Below are experts of layer 4 (counted from 0) of a mixture-of-experts language model. Rows are named gate (a neuron's input weights, with its number), up (a neuron's input weights, with its number) and show model dimensions 256-383. Each number is 500 + 40 x the weight over its row's rms, rounded and kept within 0 to 999. Numbers have three digits each.
Before each expert's rows: "comes after" lists some tokens at least twice as common just before its tokens as in all text; "gets" lists some tokens that make up at least twice as much of what it gets as of all text. This comes from a sample of Wikipedia text that the model never trained on. Tokens count by the router's weight.

# expert 7
comes after: " and", ",", " well", " with", "),", "^{"
gets: " and", "'s", " his", " or", " /", " their"
gate0:477477499529543460480532461506464504480520514516480467542514450492424483490484458504571514455476542611500528521368490518401527536560558543561518519432432539537452540461537475458458512552530450479506494533512432475643529491461506498415476515563504468445432505450489523448523461491551500579486481522478412534587483452514504460516516521473555501505512513444493505507470541521510478449510
up0:540488506439495565532497534500531513444493549546484458478435520491551510472486492461489517601534464443497465519532571535505561459446470437443480544561543426467478490543516520528542505473510525505487490409477485431395425510509517471522530476511503519494583458526531468518465508504513505390520536473504663471448517463561513540423489507541481498500526504520499514431519496495525500487523
gate1:516501529509502538504501474476439482519555485461600520506535494514428460516492461411536535568571528519561540525526480495488492523488500483441494547543568450526475463500431515568557491464548536528530540453514534535476461485556567519566432552484464512524497488546475569531455471489452437476523437515525502499508434522568426506611478599553509532500481560492452576525519472490534476542572
up1:391496471485474473500455546452527538462436458580552525515577481526552496451578533512577503516486446521462484477429435498510527453432520510610484469476500568510558475488550564519412561566473468465528470506517524501505512524440509568509524490465569453505434464463567445504510536535600518495454511499504553487455577502475499488455482424502528456550531523562526469441490499516481569545476
gate2:467464463447507443501498524492439503526497539456436506453533493536485528469453614426498525561473474493518513452484489607474542468477473510467478562518412515527519565576506501530546547451559496445523431501493579477489537435517467489514511475451541468459555461417526546489505571476500477488455450559467532451559452545515469526555544501510529493504589581519429459494522551538490466525512
up2:493576469557464547477523482480583548543509454511498509543525441508488494502545464541499444424512395509484477500588528465421392523510458476512576504493550514445492472506435491484473386494460499541460550582467473521453475561397503522527497507518479473558516477530426471495500427475521507507454500493506460570491520439492483434529513514435523456528400428455555587545495494455550566564467
gate3:493462515566537420459531407531522472521424522444484513459509481538465480531533600490515498536520504593521470552494553602463508511523484515468447514492558513526485502557497529536416521539494593476558555504419502497514465521462521520512437515449494586543450520491500484444528511460527506580440584480525447537536545489483486543464512553535510482521526535454557474583487578508543488497442
up3:499528389472400489477439503469551540443509512511585524549443534491511433489457587469493441522484556516465597437534531483515518485498500448590476539516506542522483526552493465453543534398456531432495563519453466499537371561430484481466501489466476483522494510476477458519516495526484475516596489480495550539490526521494502535490440521519488552580561519445564496527465519461542493457426
gate4:548469431521452541475426499553536536441502499487434482503472513516476488422372504564480554526512481485500514478457507562533584525527476470518555526564542606530529525534556555518543538465492568458485523448479481522475501464501530483573485544524537480550493421528516487481485474470475434498433552517507485511523489455490564484472548486424491489528488546490470431492482493502543463490405
up4:506478484507537483455452515523487466461517534548492531532453507555448492480485514526534513493491450482438544489504534455554549507528433577494518593545506486573465545528496562492542566511419520467508516506485445503480521494477515494516541584505529563556522456502498475543505501380480489565429514505496461555512470516529524542441554515484457450482505520488520440432490461524572470495421
gate5:552472499505502471519453460525482534509483473612492525490517489565540485521478391519476512460625549486513489503559505534465513536514519501615402552503538477504521479586488520508521540516494535558441432463485530511506509477477482557490573567520495443498572507473446537476465493437502467533465529457572467512465488491578545410602480510504547467441482456554542483513550481482545479460525
up5:552522552479535507469430440561477515467556504537548465509518522539538470526477434513452513485523529489554485522515516529504521555474495492505440544486554540485523544572510548561505487525513558503465488520506493507511513530443469516466556538520497452545517455505526549497515491448499471432506568496524501506517533487532516425547463480529516452391507453528576511501550559490567436474484

# expert 5
comes after: " ", " A", " E", " a", " J", "A"
gets: "20", ":", "19", "s", "es", "′"
gate0:579479481610477519466504442413544504419498504495495516498511530571507486500482561493538509454496517514516407507470539544482500517476459605476514487528522483581509541533463515552547504528482473529549524540480564525513502487490481543507487501514543505527508522450504535440462522505492524549461448465498501485518567478447520550506452521474495491514544537497460464510506574499575485524513
up0:474468444526472439465591535557501548575599516449474433499495500505540517533549427534425449502498523501489512495477482514527467502546508487491427405504524439499443487516458471477508494512479593468568511494481389531507523465456525438503513437500420417516500540481518535508522532460490509502492546518486493527465477456475433402488543552450507544577462474571523510429475435484459626484543
gate1:460502460525514510526426495445568506457534518503493479493469451484546458528538455470458502471498484505462574541503508495424485461458449537506529573507496542552507453471510577508550480537402462511528446519472512483528523493509526509497538633505527465479546458450484524560471532491556494499501511471461422451483522477494477519458518505494543481455465479478509416488558578484486486498489
up1:497429433504531487515557559436508458493508539419569505529487537484542512513533484513442523539413544472442480477432435527513476500514400537542411535509484453527517511546506425521439529530455463585508462490570521520595428482445467455550437464458437500440551465510539602502487499474492531605474526546563473481512542468499530440555523491491520474504476504442509467463496444533509531470494
gate2:578508508587464467491518524446485453503539416503559491528483480517510430560467559524449543520477532560425509502513416478501540466431442584542497509535559495587501523510478594529476516473483466480515546450460488520490503535535449525559525509461535599559462535510533532564500531500501522450561535491524514557464566473486477487483466510472553519466501523382539479487550592509453488482525
up2:516479470502476490457542535483486460463483463470500420567564546482478487535469523488444520474552538541510447457519522563520467540534505495514466494503550607528505511475445452482492492479460499448493551512539526430488500558517506529530487501447460506551542507470502563525514483523521459482493421475501543510513512486493500488527530433529506512444458541524553497492458508553516462452527
gate3:551478513543491494504451509511531515510552569473589516518434491499471500492398502543525505555637497502487466493474476473490415527543474508544381481561516470479541481450529514496596475438567495516492466498512451481442473523523498528553505480469549481601532503503491473501499457553515568477471529582420527463551527536502490487531535506435471445528576587507475479510468493506593420476502
up3:480518525413446491519503479581558548456489493478466437444529515437598480466503479557433523406548533510489463492528471562465490499483470549421479559547499455447468469501499570536545448512508465529494455472398546537540507500460482475482466611567472459475539529605515507475562505503553480539498484460517466465531499493522497516502481533534520517485494479539504521465515387481494498547496
gate4:524480506512509439548496514500461406502446422524539505560472513516492451424417511547504569507467463518514512458494519497458514546498469574519465553487542573430539504517461504500503490508506485532474450511479611460487564464515543538478539517615475485493518506490462435502481485524524534513460479523479459523559516516514501506471448548453541493489474462509531481539510506492544482466496
up4:497521531540508533461483499486503495505491527493442442503539470523473527538524463396505416501561511420472482515524531509558522474450496491459505457522457480512439501432482538475471515530467479465513479510535457556555519490443413472460495473487473447506506516484488534494454515473401442450485457471527483434480455524440524537531527517540512524499491463487469493492542469554472546512544
gate5:465488470514511511504418464546519492542469436496513540510468493379510466511500493481487467500532472553490473515491511486497437453474487511525592603551555547512499507525504514547547453507572472495475487494516508485448492465530529534537525533504655513478467524523516520500534551618490404406494510462429574462517520466421455512471506519466466463543446500527476475490532591553550514464512
up5:437550463489543497463462568512467474529571524594477460534419500500482526491497506462559471459518473473539515462516463496458547538478490477525525534438540550469517475544499571532402487452520514419472405503515476536492552539482516525614490476453511441479413532513505483464520473508462484478548524442479556454584511498413476595511559498525546494500520540555472510509502498539495513585411

# expert 22
comes after: "s", " S", "S", "es", "as", "os"
gets: " in", "m", "b", " of", " M", "7"
gate0:545382558565479472553536485533531497433511480520490469490538466498453583587539444472492450503519526543478456482472577517486594432461539489565421428561490438461457518554509503545505430516463565588455570488525489522509451497496486514470491414506545531432453551547489569533469494500467499491529570497478491598474508471514506451498492492465499429423565463492580530515478489410522524504491
up0:524463476490466473525532514500504517504525460504525457583453446519467557514468530478502525567483494584467517461488559487564550473473400470557445467462580404479540532537527548506514490433541495467454507450488436486446442519448499463496502528534548526519523495502534503455483523482430532483523580495465469520512512456472459458500498518451521455538547497465541563610496442473464469503429
gate1:538464503445487499543529535527477544438476567424470482458499470521543502497496530476554464466468517486522528488466533482525540433456478467506496513515516550436575471481499540475504468473508587519491488491536497497499516481505451554517512482510556550422447525539484407536454492453438443448358554471484460492530422525447517514582503541554510462500480490492405474515514524520514451503477
up1:464571511569465491466423440539481470482514387610493498473518491504497527497502442572438535496530456455479502461532520520508455542529443529504470481410500499534491547502477483511538552530508419444492502500493506528516456525463534468465499552523426517514584456494543558475527516522548490580545457497554512436541483550530482516459498434480435488461461513454546510415531570430475555516526
gate2:564413473436537493466560581535492492482497575481479493493510455532510461503423534540533432467502548539499576507543521457556523474513548600574524498583520508461506476495523560493505461509530356560506561564500448504420479420580542497497554560519508518487543436461587519553558479563494406497482508425452415471422547566522482492478517461476497467520486474523458566494537493480433449532452
up2:447525561519490508506465521494506516511460468574570421517528501458538516513442486573523546485571460451510525459432632486517514485509492466448472527475592438510480533513533495526502461492524417531438462477491456527510578540506457486480484489436488525516446498527464495536481559497506450548515487512494580512547487479465493587513448500465538499468561431477477491551482485518483536410534
gate3:491525440528437531526479520558458478499542575565548516594461503480482488463536442494434558456472435507543500489590537516492500487526499493535497530539546578511524432532512464545556514451451554486579468499531566478471479387516495436420500487558429491447452566518533491391430502511499542509507449449499463566438464462497547508457561473517341479447530519483453505523534521522524541499540
up3:535521469538476420421486496521480467444493513477543495551510447494453434402527458513557533504508536529505486553488510526568530521476497510419525513530470524500478426590574504525463476402489507504437499525532571424500474513523493465466489546510539521486452547458476505483404465501506536587529447531517477487458551422592451476478493485531526474463462505558470473520476544510483518536508
gate4:501446554477528511442482470493473477536541492560591547543571521463413482472513469465473555426567472493531553514502469445506487552529531483510524475512495515514490483503547443442588461467550455570485465499515528541410463494544540467478610429497526472422523510583518413460452461584482528468583474516443472429494490408504576478459468536436527493460486461467400508491491502539458449468516
up4:485498492539497484512518483512481449538494443501568512536561507522332436530481450502413442440496479601541636531459434443465500501557552553562542500496430495605516474501414484535556516544536551526557470508444496529530506493543498527432580495502504476516495504467510456491504430561496596452508530605506507513485455453540494490477539509510536544509502501506462461395492498491464488449504
gate5:526524447504499458461529461494588443393518554410496514589590542561554510442492578493433506491562503491583512505563521526443512458471524481527505481489496580514469490457451529530435507490477571474498456485476464534439481447441478520526480515508505555487495498482499481533516504486551497510493615464533632457499462540485547543518502459493446548516532492550512495578550485460474466519530
up5:509560514578498504578555450560504478429465538507461535563584429585529506473521550471442479414529464493524521443484458474444487479486495466593501479525547516493517524429461564494439526416499556525459587524480446476478504481545505539480499479525470520420462553484517467471463508496501484445505448548602542489484440521456533478530466507442433524478490548498480474517519511485465530504513

# expert 8
comes after: " |\n", "0", ")", "1", "2", "3"
gets: " |", "|", ";", "°N", " man", " August"
gate0:550506480512535504518494497477442522521444391573481531480534490476459515466542471459534572543519483502533559544503489574510566483433522487454556509537530432579483470381475540504582490520491449566496513521490514483527437431514445453492492519601446475489542493452454452500501512469569515535551447511432562488482530508547450552574534542460521474461528521516522435429551519446494560498521
up0:486508597555474450500498449489485503500529535455488459486514448566495519507541595508494472529456543472537466497521505476458476442517436454498434479442519525446512592498550445581448514488571527460606464504452453501481569554501464508463513461419520479483541474541495588499500440539427501561465465546538493564533457530478428420513432474577569554558454481505489558489474542552476471441491
gate1:501413583461531484470557536489470496508568488472478528527472508518511550505520469484482536412491543475475487549504463520480512516523535523554465530504513492523525430496521529489554430512557472455512501531510511439472458499483512485478522546480467426413550456451525490451545518485472577524468512449500499525531499579490487521490561468491516472490520490474555452488509519429515460458549
up1:499521493553465467482459505509505484448508517522558426387499497536505563461450597514485493491538567503482534507451485455503534432527504500516575476550485550459521491462499500543441598484461508537484483524472559579462528518513535602537494493464511503500552455441476469465472489573527503545574472491525464557481496478428531516455543459526530468476484521424492518575529469561484502493448
gate2:488490465541602522481528489541452528500525521458466453495549456536479497474480571456448466523562528540517433514607571473464447467480505508471414429459474446445481508471556482441535526563574456471521442465508494516459538435441591585454593484513501439429518527477525483472553483552570531507506485495501529468482520478447472567495534522517518441524488433542510446466513506552524496524458
up2:493530525474488510506478514470466561560524511515531477536508482495500492540496539523429441529501403575484517482388463576518522535449487487495559493499519474524444494516498494575445517490499471461488460489503560536553419482567475467548479544489528539542481510449506536501507562541429549489512411483490465456512487493458484525505488503482512472443568557502418495474520480527458452462543
gate3:475387439402540495466490587432523532462465461494548516573509492478429502521459512432542546468500468468547480537474526486515537472464492552486478467539493542553493512529454507532493576457555508461477464447459457455515426445524595514509471510454560590510641465531511519536503512495507512473477597501502470494538447523468460533513498601526513536546500474549523477501460543531489522594486
up3:474547406452520515530489485455441472481515523481490499426440489489438505518458540528481505459474416455486589506559546504429502451466531501491495528509529448607487503495514520556483509457542451454528487495455497486491444523501472531548498390498559499441550560479497422475475513524460508486471543470558478454491503549467488547570467501562503446421545493511466562522481529505451442576516
gate4:526531472507449506501486464502467560508458492443499474501486562499530490518437491498484461520515532438488547525529487486519589429572573444501425572576488451400417522459488488568541504458557554526410485468464439473442524445516495502487470544477499504500413474549521511553476525495452470507585559492526453538546541528509554506518537522499533551491494529446589517525590564569496541500494
up4:482512460517462503452595478445503621492485502475559538427490517454467456531487529440442478501540551478478542493490589592545577542457509484467426455585499410458430467458508533538496529462520505461455532484470418523503559506455507512427476497530474509490455493575515487502504510478478498500495506501534485470515538507522563464536530449500509579502588474503528494474525557513526471532572
gate5:480433508497523517594487453518491516437544525514533513570501467517568481486554492482566488513549495534509488532478529556501475534499506545494489506495468531520552526558541477500497517511552566471480470496512505506412483493478540595522465542511507499423477505454494461493502514522535513541525545449437473479522476533565513470453535566497478414507469481454536421574505427493561557491496
up5:599539495472517482473491512452473412498486564494464497447440518551497454469532486445436496507476464469497580455471455461514487537468487456589476471500458487483470519440468487581514507468467488479572467432515524438501489443472479494492482522494547494534476414524612508495469535504550460523463446511444511491505510418541510471517517540510476448513476571464518492508546527462479509491470

# expert 13
comes after: " |", "|", "19", ";", " the", "20"
gets: " ", ".", " |\n", "0", " —", ".\n"
gate0:459400556580499475482543501531543452501480457508537525537515477478499433513464517462540486490542494486516597490550499548569430456439541506473531516485465487541430522499498461487478555555496460471473527491428520491503570430515534488527456474509497501544375425514436494434444474498476425584506484495542478506463464531605476466511461501523423537466495452467496439513493479473555414513517
up0:476466452467575476576510471412476461515501453557495519469530528518490508504512469430515510526538480416514539543489447532469435476470565420501560550461502520516568552569492444462527539546540475548525538490509427547557503438501498471524432479463550484481401502477517572514468501432517533539499471441535521515519479510438522475514560503574533529503467419409476518446505560494533473421536
gate1:525491497526536481565492516477500495463439499478458586518465478516496506491505494509446519625532574523535482551566457441558466499512531449541463433507536479470491481507445554527431440470537515454459482537499575516506479469487505499533535517516495498502479487486480458551506517514541497430514467523423540496468491473455560503524595501510511484492514503491473419539459454547523468526538
up1:500465462424592489493478487521504553468477504529509428440509487481498488471484448532512458470497485440477544514535516454508495484516489361463541479500496545423489535404551523528412494443430460594487478485530422473510540484538473434510496535552557483464471487472459490508488485521503495493517468532500481509496497471520550540477500509510549513493447532472499498522501509521474536496505
gate2:536471450549516452570506475486489586453489504473510570518546482501509479475452478540510457530451546572535515495500646485488462532506473505530471494566472464471503537503586444537498605508583471433528519418475471552459429530459450511567529454464475503486520475420515460492524530489469547496527443484507518533492545463556536449433428501448511457534467486510430532530493477495493371515501
up2:464543485482517453411462412466564488525511537535345490575378508535460467500446549519485476455498457512507539484505575460490470475438503481422519470479460526493386497488573472545464541461523521487513470474400525435516481537477505549436491496531452483630477484530575590534497478490561472509560425436587527479488546469493507522505502511498476457504496540477458546470513458451471530499532
gate3:503479524480531435534569501492480568465544491517490463539397551496566485444499493518503490460478543506510479463446541420449497497522493543559480481506433533547542468503523511525459522503528567495556589540509428570496510496466506513510499513450506510479479422537534527503512549531556477543512532497552496552473453521530528473448543547507525435487532492467518465530457485471519514547499
up3:525482500446503510540518507489467493468509490416520460469554480555517533513471546594534492489472479519531523536523464540465531480493510442500517488471568577452495446567551579496506509489500530474516539522453527498485551567482479583397594498541454518504491476532484464517551511509501505445519491520476552364493545531443532513441508524508484521490535541551446481489456548474490454513600
gate4:587511554480459403493485433487478457511594471529525519510461531523480486617545451426441493462543456467457635547527578559508548500526471455490470531529488526554551494498544466482570458458531518572490495531457476581445523523550529460496495579486488525511438449551613521492571484546500554521440496485534475467459498500503475485510493528539449419491504492455504474487483567484466522476507
up4:462575527483513524478501525494535528488480552496426419580577507512568510432540572500464444573483475526474517452498459443528525484552454436477554502516448573460523592512517519420514467535502429454496503495503491443494474459510498547446518477478491531524479484433488516508482485487542516453530538478490546563503454512499518553480486515449503519527501537495537480506455533499581550435560
gate5:543518480484473474573460550459536513515537582497392563502489530533511487534470532556589512478508502520499520526505493553538448486512488452499502522490561521556512384471387514480571496532605483519444414527432492546430482501474443435511549509474509471494487520547535509466493459443469600489526462480428481404496494430513537512542515434445553490465462469505547586539523546447507509420445
up5:387506482522456515548496447520519514516486475531522563507443501555430543590448569559539485415579496392616555539505535495516515554493469402538515535541485524512486509525491473515525508491428561544510517479519507512509416506534503512437534446584451471489504512593547475555530468478497472453469500496513495585489485504515507482434511540488488454531547485493465492451498536454508491457466

# expert 2
comes after: " ", " |", ",", " the", "19", "20"
gets: "20", " P", "3", " R", " C", "14"
gate0:531471440550485473567455437542553497474503457516441549505576488518492490498498560498445475490523508471560466526518459499563542500485497530521513492507541526489550486494506544503582505475545469625494539501531499545560489365490554481435505463529546509504437474492541608512523487483484486530485530529496501494458478541461449515531513506435508482542478433538479433571479489526439503527487
up0:437521520556569487529511468469558448507502470492450498488482476457490476517493544468456429484410519552518477546473508608539544509514407491545463439531543442519480510521497520529592534506530495497498450508484478593501573485552523500454512471438488523559468392548555532439426500494494489560480500479438441442503501485475508555517490524443478482469458437541544499511500474472412519462554
gate1:411538486568533580527512492528498542500512507406452450516501470509429495537483501597436424581515534468553564533596596489526487436456503468502503510486505547426541482533537498485507398539492448452444475499484519509494397526505498478422514494454492445518583389395479461493509488492517522547572510478472436491512501431491492521494470514495486518548503481518534555534570500420520517490516
up1:513554505559517488485501497556497495608498457472505476504547450522480431494458507460513473507472451485474467457492533531580479450460484540540478433422455546470476545548475494511503443471544434528445471584492418603494464521539603434471480448508528496473507541493469500469452498460486481528456426518504504527521551557497514535498501509459491538504460477508486546408499441503510474564528
gate2:511460484557482450482421532492483463517592515461522421537564482515500528472432510509458491486500531539582531509562464503535475493442456490518533515493548541487433483479497541506497494538479521473534463486478500496471407485507522515450479455519532468525497551508523536499480491448519478531492481554500453523529495527539509498455533481466597460467472415475441487478438498526497486515546
up2:500519490490535514504495494446430514489489508513431444510517477496502504482488512544451471494543507508487435528563502394526524475521508501461533481523517562541459481489514469458403504474470509559448527541497441403513403582482554564516520482471527488505521505477488476467504479427447519568485515459517465448474513524473423512433462462526479542492511474528471569463488549525460411517494
gate3:520560526575449470567489512437520557513524522584492464471483463549416576506492516483442556453455451509534442458482516496525493487477444540510518528552498445518487468468481502463517475468528454493525607476512477528508501493476480500503472532505543480506532427565537499491462497503467440449534515475460473491471519473521448542550541552473480567501530476528487498531451486428470509417492
up3:507562492507497500519453493525524451479547523529518470511569527542350499514520521543516492464468544536512545447489468542542473554543480460537533541557516434505500494586490494529495451549552556434441491383483505512510518509532461527447451513561571507534510456478524534444489532465457443483479407497557525506547445555527501474601460523476475530465479471418488472487489502472530578487556
gate4:413470513450445536458542463441514489476436468484525503504517499562468514475528480503445510462568505508542520339552464515468523489461444430531498508502534479462501493504526522546523454547491604469491545499524521457546421436485534447474522443439417435398496540541542519502466519502501460455575547535546522495542423490397501503472550480461548480500447565537477422528492520484539465460498
up4:438468481509530496599505540546527471534570465427434415548555508495545509531467479528550507392493428476518456474426493521479485430443493543489488496457531489540539483513545424506479510486497435514506472506457443484505465478511494572420504503539547517551461531489522464468530503458493539536442514531486513437507541478505488464569459504437463455516516409507464507479481557530448470529482
gate5:414426475531494480527489525441545491510470439533470513479519439469454520545472514517461450468485505510500544467508508562504500460529543586462487446461516457451389504526560537521529493524447490556519539533492540528478491465482482514481526495486495492522460531515486499490507531524504468549510495466523459526419424485509519503549513470518542463459440479458494503536458520579453491515537
up5:459549526459490544435542478491530522472470504567487521553513434496552527543525453426558537552491464546484538521571544533535403460519509477482498502543506525470482534469573518562489444484485450517566554540536500411532425525461501547452503489471510509520535429482504475533467575502527452428520492470533453564542525416473547492442487604497452452532489469516523513524520487516521468477488

# expert 6
comes after: " of", " in", ".", " to", " at", " for"
gets: " the", " The", "The", " this", "th", "the"
gate0:418444479480513522418467495535458485532533582490522556476515528489456466551505495423573443411457464544473573481511505531481437483450460504506473497516497450445517504521466584483418490511497586492483507484477460503489516502507545471587455493525508505546545477506450446460487558440469543489510473430459576543452524492495475546500500440487529504466520521442461497547515534564514478523539
up0:547553579524488516445535542463520469489487524482615551501512509479528558518451503488467494461504532453486643516580491520486509496469530482549563569453516408482483470454498619522459600493507469513549535463433396490452498448522465483538488454460452484511461489457537469496502491520528570512579431506457580492515530500498465510476514434532444521496510534529463469498531526581470496466536
gate1:483469446479541544467461421516429502467461418520554473547532467491485445526506517534551486492559480491538474459528536514418423525547563430474517487518580515453406531525462496503485472554538561448420514512444471603524477390571579525521459407499487528516497475477558524541502521507464425539484430559501536502536464547502473477537459447512542506463576520461486438458514563495500473538565
up1:525512514499488523491487501550507504545522502468558491561507504443444535536476445520492477497467489525505478505467448472431492508567468553534528501539490512554549526504494464612590536502516493463461429512453604605479467509486567454505528480411518543448533590482493523448446466520447537510475538531502479561504558540514444454489507456539498550493484521469570469436488497443489529531494
gate2:482480532500455511443563482490494516476520489456509490496489449519500511535539467485489547532504505567469510478460546544521490460487588490441455511524528433536529452496512494588441579496494473537475497477428499486507528485520465516515509559570479532474511517419488460565463472565503493394510576548467503495601484429545491538481555513474419519505453553497465425516475516503440473480450
up2:554473565530477437455486466445513437508482488462540442488481461494515488528528375480552500531448590530506557500424518494521517450454541463497481479476513409544483489547522436559472520493505524489513514504479473529495509472446416526505568542488503620505549482444495486538439463521529535461491437529459510489523484400477521486475490486499484524469456466540473503541528407494474435542538
gate3:542466531546554443458473457493539463450487507516491544502527460559479501497516456507515465502603485497561513453474421579497489526524537500522494495524462504454498453499461474526421581517451474446575474544499478501531465481476524484504509549527491500505488457576436502546525495561484514440522514442446456471510466497451506543571545489466523525540522494494498486597533536612499475505504
up3:430494528510494443495531526474485496428484520491482522467529552461542516468544506472568454449521476502477492522501460446503455504463446452472498494471561490444520462553473543435488561457493468506492520466547559505495505467510537462530461545487494431466427520519462454498467532502467474509517482552514495483516453393438435481474446414466474549500489518511541544613463432463538575503540
gate4:484498548517456459531491469497433496511499446464423555536497513509504404583436501527519475527553492514499518558568478512524407565478426465500530465460487560405570492512457502509540418473558469469496558486521542536410515446456439511462553546495476530528530525490513507474434527488502489482518548504478532505485534534507539471408542517457473456438572421543506395438460547519500479504528
up4:476540546517506520541459508477477508506506502517534464523522506547545630449497508525591526489551496438500528519470525569441484441539542480472526551516578434575411470504523534496554488508461456479463475524522533583569524536524536441530491499461575538496421447490526603458588501606429465506514479543434485571498516487479409588518444530525545459554459473499524507538511505522541490497481
gate5:512445479492491499521438528525470497475565440475462492507551496477468433552562584453554492573511538563485528620482525490509512602445496472432556551502503469475501513536537455536490489553544523531501493445483520501539512483549507419517475607524521544539485448492502546513508521500521487437437475515574596490498437528448501550449535548538454484440578536416469427491475533497483539460490
up5:497482480539399509476447523481445463448516504464510502537514522456501515484439484474476447515475488526432532511468475530511448576494495476431553522445532446489524524553548500483482452521506542518561387504458514476520474459480561467521508594537502472526477448494448509488447464572498597527505436475449558541497488469406464503498550447541390505427557530445498456535484516487526549511502

# expert 21
comes after: "\n", " |\n", ")\n", ".\n", " Y", " Sh"
gets: "-", "|", "er", "ers", "ir", ".\n\n"
gate0:505474561504521509475462540497506529511463428521521465513461487563478495568511521601526510456474511482512491511529514503542503473485503478539454505487509502466481530510486473476531444544524487472501441532500501510443472493554512506463478521539524500446509513488518526579497485516555502439504416581533536469523540519465486502493549530495549396462429463483485447529510485444543453394523
up0:524474477549524463511473501508477477440533517464526509471493515458505525485505522576443582483562400474521455510447426465520514537534567500520547516551483547573492400488498504587493533482490541470465522425623496507595553514458462506596530475544515503465550575507518489544515468531490470538492482440509483431477527474507505500507524494477412563437508553531481472495465520503539531496544
gate1:564476501585517565498516405536503475492494442550522522545492557544523413504498531522536468545522506537486521522508570452437549524474438563495518505494432480565580499508501467561535494493538528571549491538498594532529463489543542516482534495479576474494543475433487438510562557491500464454501520548531476500459482481433526525574484476583508499472494563519551470506557588527561466486593
up1:496508531592498542477514469500603531487541483463580515486505529540476477512484551466540532502427486554475463504464550532501456511504503542452482480552551510525579494500524431495494531531507543447478517509474466497486453525464484455488468549571527506485518501542522518561564489549546505468488514459481516497444525505443492504496469557402491442456470447522506495588510477516502435455572
gate2:488470464493503476541540466478400528532504475570543496505564528459493509497496519483503531546504498547504548497570469533407551488498417465460514558510496504476480544474553521550506496481501497480440492533429533566512502498436505458543512484456454503476498511432473480499529512525564549467473473568527519526523436454488491557537432507523482453498391512611483486521454455431527501505510
up2:484467483509513478426521504508454507505499502568457476446580594474440527497503474434525496576497485527532544488534467500450520478453477521537532552504511598514496545510427571542577516445497528521450524532463495535462499483457447519500547496534510541557456472442448449503496510520475558477504450560506473525573503446551498505464436516539469455444460505445558518484462466454476532546475
gate3:456539521496501467496499516544456458510451485486533486523510458537615458525491490498511505472559517417489544520491473472407485484525542487484515542579516463507512430481549475550404467557491438485491516496450542473481465453494423431546482512539515464487440521459464454481499554539440443478524546522475551530555418457451489500448479419559551526470549487484540487523585518560510554554433
up3:490454365431403405511597536537486512495458465486539452525510597517419499491512507462556498487467454499467447479513528559504470398514507441498495455524466469535423517464457532414512545542453473560537513491537515511496541485519582536482432492477466532565494514494515580437502550485501475449497501485500448477469518459512554451499542541458443513454433517587427435493531511506542469544539
gate4:477552545548505447506490502563466584546445543439450515546495562474604468510486483461593509458508501473483528516478473587545569495480511446575491489544534435526448546524540548544504476554468423488508503526534510554496461394512516484536524444475538523575474514538485544459481553469434433525456490520430547443540388493419464461497458484524479422475546467487475504440536487503591468508546
up4:509529515523531445514466457483474531498517546513558512469477470532443490483491541455502483468474510505482453500601425530464501583487598494457522465481496525525461517489550496594504534469515430539455502486569502524511518501486521483448496458517542484531436557432452516600485551506432550487440518536466472520573494445488507561505405459472507493531532491519511529486501499393428515513513
gate5:472473538580510439490504522478427476523498506474428508532489529500529505432507477452516524494508529433482516493501434483484452502521525488417491480564502497474551496550557518507479538525525482540470494515504560552510487476480560544475439484512489414467527513508460530481424505486454530419543515472467481534525525439484474547557548546451565487496490524454497460474480525563559526510532
up5:555486461432444515553556451488563521505538555459583478471527517589516521534543515527498532507396400553576478479455496466458523476460480481562495466466505532494505510510473557514462449522426488504487500484432414404411521536543479413397532543497450556486512483464510459516553513520566469525467487547553495479522530508472511485497486499431554483503483474547535510540503482487471512536434